Weights of a small mixture-of-experts language model, trained from scratch on English Wikipedia.
Training: a variant of SOAP for the experts, 3936 steps.
Below are experts of layer 3 (counted from 0) of a mixture-of-experts language model. Rows are named router (the router's row for the expert) and show model dimensions 160-319. Each number is 128 + 24 x the weight over its row's rms, rounded and kept within 0 to 255. Numbers have three digits each.
Before each expert's rows: a language model's description of what the expert responds to; "gets" lists some tokens that make up at least twice as much of what it gets as of all text. This comes from a sample of Wikipedia text that the model never trained on. Tokens count by the router's weight.

# expert 24
What it handles: Blank space tokens in table cells and between words, plus letter pieces t, e, ta, et inside words: Repetitiveness, Rehovot, Fort.
gets: " ", "e", "t", "ta", "et", " T"
router:119109129138102105138123106120101102123119103157125075119149121128113116131099106134129117162107104118148087148148137136145113127135121096084141155153098140096132134125072071172157144151146120147117115172126103106080154132122163097102102123124110137160129114126111127152179111140167126114066123135149125182145123114122133142104091118109168123086115122139138141133109094145091144084164123128087145149159120171119148104137119115137137171163141125108112116180151108140117099133133150

# expert 23
What it handles: Middle pieces built on o, such as o, on, el, go, vi, ot, od, inside names, taxa and words like flooding, pilot, advisor.
gets: "o", "b", "on", "el", "vi", "co"
router:133132113132173101185153106142115121126111134149109121112116124087109110104129116150176178094127115140110076155111106117120174138087104102139080121119115108099051174166121118151139091129139103167074106156083097152099151073127123137135135134107159118116119157136118139136124181116133104133146127150121117181139111116130124098138138153124163096139156148155139148136123113161124147126156136172127118144191093171165160132113127099172122163158128110135105097149141104116131135151104125

# expert 3
What it handles: Final syllables of personal and place names and adjectives, such as an, ian, ish, land, ton, ell: Turan, Wulan, Tilanus.
gets: "an", "ir", "ian", " B", "ish", "ru"
router:134178130130140136133137133133135133106115131149112099136158106147136147132100117140077143162145133087091086129159116161125178120149105106155112124172108155080182138147121115145122116148108112155096115135110097134126128115124150068099094107123137117124131127098165112158164116156149121095087140150170145174130125116127104116110147150089163134124148167141152129134151110144104124108166113113144106151137157157096171083144138119139130154143126139116111133121154068181097147137101160

# expert 28
What it handles: Word-internal consonant pieces like ph, ch, z, ak, ff, often in foreign names or CJK byte pieces, e.g. St-ef-ano, O-ak-land.
gets: "z", "ch", "h", "ut", "mp", "ph"
router:085130113126162130158137103139173103141107113120088129122075088117103104143163107160164115137097173125115082131127096150113157134142129124096106133145113157095095175139100115147132161155114099142111099151114116146090124121113129122159104129184110147133076126110120138140138134142154123116096105107159113152149112099125155110113115147152172158156127168167126112165117186137152127142135136091137109138131129138101129112143131084143123171134150093075127104103158103136090140124122161

# expert 11
What it handles: Year, day and month tokens in dates and tables, such as 19, 2006, May, 15, plus dashes and inner syllables te, va, ven.
gets: "te", " 19", " –", "va", " 18", "ten"
router:157145105125145128156135137144152138138093125123095110136139119105096129141147108130123118097135170124132111128138106140140146159106090090119125086120114131090107144151100065171142126130101084131135096134094112158092107118116171120137125143131158163155109156115120116117134151139157116100102124137164089168164109122142103107104158151121172086147098167148162111158178117154122143123151137126125126153174111128102152116089118083157133171144168167096100123131160106120095094126110150

# expert 4
What it handles: Word-internal syllable pieces like u, ri, ur, é, po, mostly inside foreign or uncommon names and words, e.g. retro-u-vailles, Metro-po-litan, arthri-ti-s.
gets: "ri", "u", "ur", "ol", "un", "ul"
router:148163112106132097145162118101129099141102105176089090148129104123117134135134142168103166111143115109144079124126159133129109173096113097154133134143127177110152128114115090158161174136120135140084098184100129160125140125136119164130114185083151152138105138100131111141128135127129109186099127108133134149146118134126144079125158149143157134134167149164125135145121139138124112143143127118110122147162083140121141119141101126118119144150156142116102102103173105130113126101126154

# expert 29
What it handles: Inner pieces in, us, im, um, op, min within words like Maximum, platinum, admin, plus the preposition at, often in species lists.
gets: "in", "us", "at", "im", "op", "um"
router:154135133131130114136120126164136109112113106119127124138108091147112112137162126112129129134124132131104079134133145174125131117102104116100129107159130172109114168152082177179174132122103114130109130189100128135157147091120169098134089138114133128128144164122130144148099134106126098146083145107146114159139136150103112134105115130116155138107143158119132157152134114154090120134150132131167129142133109157122131102119136123099103166123110133099104093124131130136126106134126153

# expert 15
What it handles: Commas after clauses or list items, subject pronouns he, she, who, and the piece th inside words: Midlothian, 14th, co-authored.
gets: ",", "th", "lo", " he", "),", " He"
router:141131146105159127155154118127132104089077096136122130115111108114121105140113124121151128134129147134126102128170143138116141142105146120133112113151100183089140098103107119145153120145120105111129081178130100146107145104136128137140127140149146153132099155110113091186143148134195091110124131128147159156179148116128163131112129115128159094137144114090127101186102133166120133119146140145145129136137137115111178125124150105148122113132151152105104100164157100134093123115084147

# expert 18
What it handles: Lone consonant pieces k, g, p, w, f, m beginning or inside a word's next syllable: Dunkirk, digital, Lofgren, replaced.
gets: "k", "g", "p", "w", "f", "m"
router:134131111142171107145119120131121103114103100174117127122134062161063144113146131145135110139128145119101130119127158152117114171120129135103148110131110170113152156152086092163122106125104118161092114183097138125114135120123147151142129101143119130125123160138116108143136131126135107137136146146160138164121137097112146111109153143137151102129110157121124110181113086146128160136186137105105131131137101119091158063156115095154130163127172144117104116119144093123096134145119191

# expert 27
What it handles: Middle syllables of longer words such as il, or, li, ro, ver, br: reliability, corporations, Mansilla, white-lipped.
gets: "or", "il", "li", "ro", "ver", " be"
router:149162129116130112129166135170157120131126088135122127129138116140101130126119101140082133134120149093107099146114118187137146125127105092117161096130110151123141166127099111166172131132112090121087147159110134130158115154109130127108146133130091155138151147148118127116148143140159102116081131120107102169157155133161146102093133132171158102127120121143114107137159109160097150110151132136089119096128129151092206072090131101148110138164135091125115109158119109147092119135133149

# expert 20
What it handles: Final pieces completing a word after its stem, such as le, it, st, ation, ment, as in Locale, howitzer, Arrest, International.
gets: "c", "le", "it", "st", "ation", "ment"
router:101142111099115104135108081128174099156104136145111136151101136109098152099104141162182129126101125125138090139163107154126187129139150089119163108114135137111149116133104151179130081107127113108109098135127068150168158097150155110123109119154138155142104121093142118120160159120154089122120112149144119140134139132121145143124117109128140110116111154101103105149181091153118142135169167090093144184128121160103152124164096118130150159143154123108106101126136100131122150124141173

# expert 7
What it handles: Final pieces ending a word, such as y, a, i, la, ia, e.g. heres-y, Galler-y, Guine-a, Qingha-i, Pe-a-ce.
gets: "y", "a", "la", "i", "ia", "na"
router:130177133119145140146110123108130076122090110150130102127102106118115100100114119111143188194132101120124135098132117143102145122139113090128105114133143155138121138110103081156092138145117113149098073146113111142162127105143162136078099138149110144145089153115118166120123147156126107163109089134181128184121125145141085134117146123111136153134148136105170130135136112113130158087122130120106121127099107130061166073145112095154094125130124125114106092136159096160137145131128145

# expert 2
What it handles: First piece of a multi-piece word after a space, often prefixes and short openings such as re, con, pro, gr, f.
gets: " re", " ", " f", " de", " st", " p"
router:159127113119123131135126115131107111122091091158098087124130110109094138118126105136108151134088147120123116117108144174110148162146094083133141145130143129110116150113103102148151144119160092120095088195102111154125135128152140107136115115108147139131142164101130126140114156163133139154125132140134112134149130126134134104085128137132178134141143125152139101147146132173106150124193152112119100158157065104146150110147085094180111159128121131086074053144173122130089088111126141

# expert 1
What it handles: Space-preceded single capitals or capital pieces opening a proper noun or title word, e.g. C in Cervo, A in AR 361, U in US.
gets: " S", " C", " F", " A", " T", " P"
router:133185121110141125130144094140130126121088088148145127117134092123081138136114099126160152129101124124119120113131115160111138162124135105128120126147114164131134141141041113131119100131135082174090097168089118141138156094143115095127120156140124152135143143104155110161176083168124119134075128123189126163130104109142131107090139130112150143107105157099146113173122118136120151121123148146115125144139169156135133070115140111158105132137151131132125087158129106165122118146119181

# expert 19
What it handles: Closing parentheses and brackets, plus suffix pieces like -ly, -ar, -ter, -ary ending words, e.g. poor-ly, uncle-ar, Loth-ar.
gets: ")", "ar", "ly", "l", "ter", " and"
router:106179109121134135152157125137117123101131090120099110147114106138142133121127110136149105155141165098140091126112124154131142154121157137102087107111126140137104176125089132152099133114132123112071110145131124155105140110156191151092092134150123112150131129117160129111143140175121123130089102101138147167157156110143142144123146143161148117096117140147115112171126114114116141099160146119104116193118112153145164115134125114152103186154166123131105081155161085176082115134112140

# expert 14
What it handles: Adjective suffixes al, ical, ial, ent, ci inside words like brutal, Mental, plus opening parentheses, quotes, slashes and LaTeX-heavy passages.
gets: " (", "al", " \"", "ent", "ci", " S"
router:119145120120151128129156082147186126108131130148115119100141081124125101101135119133145115132157121113121093149105122165120134175136129138104147134153110141120159124137108123159138120084125104126116130151057080132089110113119150143110127121150151124132123174136119143134149161126133101128123082104122107162105155151101159097064145117096137129069161121125108137198140126162112155121126113110114114140128121131140113132095141081151106149131152124094122115135132089152115084140097193